{
  "d_model": 256,
  "experts_per_token": 8,
  "d_expert": 32,
  "activation": "drelu",
  "router_score": "softmax",
  "balance_loss": 0.0184,
  "balance_bias": false,
  "init_std_router": 0.0365,
  "norm_eps": 1e-05,
  "dataset": "wikipedia_en"
}
Below are experts of layer 4 (counted from 0) of a mixture-of-experts language model. Rows are named router (the router's row for the expert), gate (a neuron's input weights, with its number), up (a neuron's input weights, with its number) and show model dimensions 128-191. Each number is 128 + 32 x the weight over its row's rms, rounded and kept within 0 to 255. Numbers have three digits each.
After each expert's rows: a language model's description of what the expert responds to. This comes from a sample of Wikipedia text that the model never trained on.

# expert 36
router:140210134160151091114116143136173163133085130146095149121175157107126135124149144142117151088145158093097144149130146123177155159086114130109126151065101146143166146092138098125173133123155110
gate0:160114166132144119128174140152128146157089114080128100134116153042117099127120111123085139121153129085135076108181170153144073132159148058125150138123157101200142149130157098132141191174116104
up0:128089167191162150122147082118176127141105071088101084126076124063119119154071133157093163123167107108134112128110132145149126131144166093094179097135136135162176151086151120131074192126072102
gate1:107141133173110142093155126128093091125159182157127141125156108121142171093118169107138169113153121148092096074059165138066180122118042180149139137151131098190162110166114110080107161111135082
up1:158103151164107140088126118123092101109072161161152182124142081145093201133100108109136170059152107113141083086103127130112092145153050116177104170159127118196188164127141151072138123122103096
gate2:163132143156139122139157095184186153066133073141086131167088091162113117134098090094164162122129110162067125158176092154096143147135150122114190115162156105101146138096145111100154100180151131
up2:164102151159087099098117113218144142108122129149166118177138056168085130109116110111155144092083116104092131178128155128134121162156157105127169124159064157106104142098122094115118114112107132
It responds to: Opening syllables of proper names and taxonomy terms, such as Ch, Har, Bur, Amaz-on, Ar-thropoda, plus table row pipes.

# expert 43
router:168132090051160115141131123091090070141106119182114149064148120121187196129121194105109123120116122131102168118089141128162177128102121133084141130114166106078081162119173149133144191130140134
gate0:164058129117150122167185143184112126155133134077136139155098129075117125112151149155073160151110135113132102182153139176115101133130111137106070139153160121156159127148098124043178127195112158
up0:122069173132133134151141119153191136164119060097155100169087103099125091124110191145097152109134098166153108142088095174160112089126141129046136127161148142150165133083081139101123134115063130
gate1:101105104181165096086164101150142077141138131134121109107146144169191130109111090085139165185120149168135150081055116119060169122080090164073143102153143211145137125107109127074119150113098077
up1:146081114185169079071173113106118086110070096141134148111136096154196147133104059100131178118140137157166125082100113109100132170118117102104113106171144229153156146116119136090127120097072076
gate2:180115156208203162153160100152143119072124119162166156154098100144140127120135127108129146141021141149108156132128123131094152172146151123138111141111181111129122135139091117101158115099146106
up2:170095150210173163122169125162098133127096141128193108151112088118151112102136132110155131082045159120153176147133165103135122149126142121139074128113114134160119164156125099153183184068115110
It responds to: Biographical words like married, father, career, degree signs in coordinates, and pieces of South Asian or African names (Madhya, Burkina).

# expert 62
router:180153104203176107117067176113118095138139143152083084095134099079159154136153074154139127084061142110110191143151177162082165153089086063129107170113171168052173137173153146147148171098073080
gate0:135084099144130132141142144162097199083145087109134114183064172107182096125190166069117135139083157133121138138179197134134119135089141127154097123175153090127143144123146113109191086175085153
up0:119084101205140149166131108130166180092173045140136082168021129127180092146121160075131139131125123147133154106123134133139167166095142137115168114160158107133150131093165138120123091105069158
gate1:122132122129133087087126073152166063159160169157132095106097148186168174103165147121139149146116122122077166083073145109072150117100067154122150099132169207174150064116101164131096146118111144
up1:157113129158137096099121109135152047137112165141175138120125113166137183114159083156127163075111098101122161088124128108086122162116104128146140098146173202178166087111125185093137089105055137
gate2:128107093196211193174176142167182141077155114181062106183094123145086119126111108153152175157068157155067098152175057150122143127165132116149119131143166116099078150143141096139114085186131109
up2:153084106194169183135173180176124116086123119143132110196117122122085100120109122122155175126080157128084112177166118138164111108124129122159090114145091128129092161173148063182123132150124110
It responds to: Words like band, member, group, part, local, North, and place-name pieces like Ne-w in New Brunswick, often near coordinates.

# expert 5
router:124164135111150112109152132096119102124120099182104166076133077091119164144137080145139120069141134092146130174104165100161106139152098106102071153095130170059097177148085087146158128113094176
gate0:202106131139108103175134140200102121162088200090123117177047128087177090101163104163143117109083107121172122185199185128118078146105132157182081134103179137225133125161129103128121123188102144
up0:175111141168126139159110117161191117122115125091144078166049093116157120134102127160152122088110070140175104147120139112145140146106165164139137093101168199186150106130132137139043146106051160
gate1:107160130157135143093162082155163100181131156140096135136126141145101157089078142125124177121123113147136159077000125136114121143121097135093151089157139182179151102173132123107114185124148100
up1:153137159166157135104187069161158108143075112136103165116135113122075184129083120146148168078126098124168162083060120118143072179161129104129121120145132191165157124163153131094168147106115125
gate2:194123082194206137171117122214157116126134082154118147146100116166112122108154138136126173134090101140077095104177083138107125113117119143112149107174129148130064124185099099136131092177134167
up2:179093120195109153127120124226106101144101131150181090169134117131115113108169140138126196121093141114107105143171137105102108129082109116108147093169039124140111146201108101146133086135111141
It responds to: Nouns and field names in infobox or list lines about governments, militaries and species, such as Council, government, Service years, Type species.

# expert 60
router:153156131089205125101152115161139062124133130139062094098128115167148158152172127048122075106076184126140143198103114160167150141145179099107103148100116182139193169135097112157146205145138137
gate0:156096168122113099144139112162110136122113126079088079099059124108137101114179145123086162104092094125098063137184202172120091097113136118141079170119178125218140149099119114083107092230054134
up0:125101166147125153148130084122161125126127058114123072111047110109150102133149150115118114118131100165107114094126135147146148121094147124069131124147167143174140149053119160110069102150040136
gate1:120098101132131096098165103161129099120174193195143055133107080168153121100146160079108162108095137150105152091092112138099138117083109168102162105132151147159136125180105136085104149107130116
up1:167081119149156108108139106151102105115103160177181113157097054144120149094155127113125194068114129112136130086144100125114091153114117143104142075139144139175157146159138151092116088098086125
gate2:171123137226175105129144100154189120104144072095110148142083079163130156142136060131126155144093120166088137162144125176105145189073176129140164129197183123090127154089159148124140081175128147
up2:190077119225142101114143146184124086125138128071183107128101057137124159144136081135125148138079110123134129170152164168131137143085171161121128121191119139091130149106153102159130133141088137
It responds to: Raw bytes of accented or emoji characters, the re in Area after place infoboxes, and mid-word pieces like ef, ur, ate.

# expert 25
router:090127092092177083124128091106138112099086166153128175112118152160093219146076098121172149121165119133159109134105080141127114155080130117115120150135192154103152147117168137150133158104098121
gate0:150101131132140119138141133212131130101103129086151118123088171051165070116172160162123118129121126138163108149208161152111038127152164109164087163096138115202086123147147141098180114177088148
up0:156072140158146162143118124150195119129156094130163134133069110050159085148121173166116147119143091144150138103131125144151101140100201109124120122135125117172110139106148156160091091123068161
gate1:111133152121128137137119113124187090149130116133109086133128145116167122085117136151119163117141160163106174144074151151045118116072139179087119098153147193228143104133116122119121144123090091
up1:164091147147136127133128122129148097120057102130157125130109098086144138115120108161140171049132105124135170141127132115107086176126131117106116116181125188226143126125147177087122098098072111
gate2:148116129156208149165163067163202135140145107113091109124100120187100091096147096107164156115101110207095143131118118144105163165171108104177137115158146137149096147124164121167180069194151140
up2:163096152161180145142160138172106121128091126106198063108146103141108107118145128095162151114123130195119160181091187079137097190151125124171103085174102127136121167119138102198169108133141123
It responds to: Word endings like ment, ction, ning, ed, closing quotes and parentheses, and the period in c. before dates.

# expert 17
router:187126158143152093097100136119068112152069116157078179086173104093120191152130079117087150128094147112129124129093083121116116135108054091142090134124128148126070155167146159169127084151102155
gate0:196100152144108136154167151153087173096127109076134106149114177112083101112106149078106124157131136149088110125197158115159093117112105113190085156128156105152102110140096124145197112157134142
up0:154080160197124137149139122109165145128135069111146101186088132111087093139082181113123155126174075148109131118127121123164139142092129084125137114135172114145108095105129136160124112132093145
gate1:087131109127130141078141106103137070165130144128094097086148132171160147101137168125097166152138134142101161093073114134072128092104076190111115101127124129201145057082106124127091136097136092
up1:157089151152132146096125117142125081123071097150146159089162119146149119130118113108079133086143096107124125106141092146097102146108086126134107127123150129207165120067159158102126102096048128
gate2:145153112164134140145120100146188144076093081123089129143123108157157087123105119074171167190060140154109162130174068123089185153145116117145117160147229101129131150119128137106176056160095141
up2:164096083238135140135126114153115118100096117102139116146132091118145093123144139081155146147050142139151150180170132097109152150141125107128099137162114133158140159149108127135146092118080125
It responds to: Middle or end pieces of common words (av-ail-able, sim-il-ar, Execut-ive) and numbers in coordinates and stats tables.

# expert 33
router:158190108153215037095073104103064071079135164179102174097116144143154203139126090126143177097117124116082121139165107109086148145099115086113130072082113150070160126155109135140119158096111072
gate0:168097153159125108143167093161097160115097131083147127165067172077148099122156118031072120154127137104156071129198186124125075140123113103156121132126136105241117152170182098099190154174077135
up0:145088157175151125141123097175166144125146090105152087161039131095163107145098151042073146145145102135144108109156126120135122140103175098093189083152126112175131136131160140136123130100038141
gate1:179145102136113123072132166210157092162116189178123097139121094199125137114140175092122197121130102143105170089094159100044157080090097176065147108107180155194121129145111162139099140091110109
up1:201132130129122108073113151152152120138089120177140149139133081175113178130121114094127209033130084127128129062136134120077126113102107147088127113127162172176160162139147186134144118107076095
gate2:144132134150197131153133124181156091082108154201099110152115109189138132120117087167126146132106104152101117126147068103068192134091107114106153100140185107133175141166108109143121079169120143
up2:142116129161136148137135123202103098090073165155165062163110081151118123110137124147098135107112104135132124132144111097110121135104147116099127089147113119157159125176108081163139119130091145
It responds to: The word the and other words after prepositions or verbs in biographical prose, plus past verbs like built, married, established, and leaving.

# expert 54
router:121121107138112163130099107159098074152160124115146138102110105169107127135125103102152087139090141113173160136131132118158127133104107156116107131152136116094186179143120113169114228111102100
gate0:163097111146160107100163146144101169131063140090120108162093196095151099110173116127083154122148151152137071125248206159126097152099080093176097142124190144170136142131111114065198133182135149
up0:140084124166153120117134111113171169146099103103162083174061172109135103143120157131101179121169125176155100097168160154157157131082138111132162124163155170164138128101113126083113124122077172
gate1:111124142131156149107189123156194064152114155196072103140107159161114115113112164076147133179145134154108129094091120119075109135105084186117158129169167154144138103121090147147138130152126116
up1:188109122140146099122191117159152077101043129193130157138090133120091116139101125099168146112166115124153067094132109068110105187138058150124116133169179168167178135112101153123147103132080106
gate2:170117120208182083182129130153155120086136100132095109123091087163163155093128118143159127158102102168119125168161120158071152134129114102137155126191192137091111177163151118144113091167137137
up2:158091114230173094159125137171078138080111111141164078140115084150150152105125162129159121119090138123130138175147158127139163163132127160128122120174119145129103206187131081154097124139107095
It responds to: Colons after infobox labels such as Party:, Battles/wars:, Political party:, plus list dashes, from, and pronunciation slashes.

# expert 12
router:184174095157180050116108164068108177101118162129104145079200122121105165151050137120093114116130167072185152135109118119117125128155109081107132078076116148074057183152109145171137142128064101
gate0:138113100112142106125184135153109187100109057108150115151138203066152148109148141147102104162168151131149105119166120136120066141155179128150113159121176123207135126135155153099167137194125179
up0:146107104158160145129137083111159187120129059122172065168112158105144130153075146152077123137202126150154091068144093141136101147136193133133167086149171138166159121094144143114102126116073166
gate1:141146125136136143109188112138166127133122157130121093121125160190118140105157154123113166145151132152118134133042095114056127144115080149099118130136130166196138114139073121093107164125118138
up1:160125143134148123108162117103147134097075122136145120110108137188088171128151123132124155087134133129149100120107069106092107162147075117134120144119117186172164140122092165092131118118058118
gate2:161091127171173122129176141131148143089138105112088141152081090159093116122147126155103164112102135169086119163174090136088191172143086103170127121143176107103154173159108151114140101208116144
up2:153082127198128125087165169162075131099107144103145107182120048149101119128144154152092180092122132113112114203175162156120129151170095094153110081180127133142129184175093127165129118155083123
It responds to: Function words after a verb or comma in narrative prose, mainly with, by, through and the, e.g. toured with, directed by.

# expert 40
router:150148091110096144139078121105114161124102103142106078104161089077129175135193121079113109078117127135140161148097092165149095147082089186171097150118165152114150129100124150117080132173123125
gate0:159123107109101134111191122158124162124101115061165126169109122084170110132110128108071154118139141117120124207146142164116126133108117074158123131122185074219159124124150117104175110203103132
up0:148093154146125188128151112103208157116125085055174118167096105090163136132074123110095134114173144134136115135082111160134159135106153086099187055131138125186150113065124140131104119128069145
gate1:112149111110132109083160097130174107132152150187091082132154115207135145119139143112092183141112141146101173111080146162088105139089115179085174096098151157153100069095108170109128132107135056
up1:143143122104135101099132091134162068121096145167134142087158101223111180139111123117084175086159127134101145112109110161133081172122120131089144117129165162170137119084132177091149082097119073
gate2:184118125178161111181130082156175157118158055129116091145102116135134151113132126083096194126087099146114094111159118193084150149120137093135106119178133110170102186143147126151090090209144152
up2:188096118175130101150117132192151139107094102101165064158138134101130136100146153080115171099100107152120099112126180127149106175109169117130103113174081124196101175141166112164091129143123135
It responds to: Word pieces in infobox lists and section headings, such as In-form-ation, Review-s, In-f-raorder, and con- starting words like Constellation.

# expert 20
router:065158150079114111096137166054071095115089113147124201110150103104166118127118095148109174142137154093146126144101081123106068155085092109139122143107130081133084055149072110126090093112102141
gate0:161121125136080123167100095131092149135090068044117098167127092043156122118120124100124126119087123110150098168197162148153072159098096140117035164142146106166107137116120108081202124204139114
up0:137103097184099141166082082086154137115127061109180077167099086062133109151069148115092160150121083134134110118167119178157116154094144107071121094173136082121139136089137144110151128131135151
gate1:082181128143141182076166156145132055143140146155127124095121111139155146098117159107140174138131139112122136096053118162087115105160078170097144133112175129164120059079076167132099106103146080
up1:132157136141161133075151139127121059115079115166184152122118116168149166105096135115152158062123141074159131122108089122100073151186114128120112133119155148189129080085071192124116063086118093
gate2:118152126183154136159119081152170107108171091123102121137080113154113124108155102155152171155061123173094099101166111169127153117100145134137113113146173102150093139143145127100169057165136103
up2:113132114199123152121130115175119144098115126111159115134111097122119099137165134161167211154070124147124124171164128156180115127066169130126063098170098101163099143131121112107162083134105113
It responds to: Inner pieces like har-ve-st and disadvant-age-s, the preposition in, hyphens in mid-1881, and quantity words such as many, several, short, long.

# expert 53
router:170168061174139096084120141167150117079088128145083102084160099062130186135196076109100118120129166103152138131097164163104102127107096081083093144124143119074172140158163144188088161092127103
gate0:167099147148076102178180128181104164147077092061119080138112116085148120111155139090093123098115133108096111130158176144098052172076101116169082173134163052177123127159132103087187089161092118
up0:164088156189103128156138136136174165154117057109152071179072091099156104128112152083097114119107128174122109105107136150140142168026149099109136103192151090138174110126128100101144114087072131
gate1:135101093173123101122161090203176116178142155162125059102164154173161106125145136128128159105164134151100181116076145150055120101066086128096144102144171203225176080177139134104105118133087131
up1:155080103176140077110150089172178117137108125188159107102140122173117137134125108159148148051163123107140160092147141156095096126114100112120127108164172201195159129155138179098151103096058130
gate2:138155109200206128167122101192150135095150090117085166131110130162114119131147090125135147143101181194149109158128073164117165107097133086128087135116153175180141135145142116122148125168146134
up2:136122093233169127137112127223117107122123097106149131151133119124113113117155137135125128116109170155168115180121145150144154148081138111118109095133085183176124108203122107135120128120127141
It responds to: Word-start syllables such as St, So, Ka, Ko, Z and Saint, as in Ho-st, Soviet, and the 19-th century.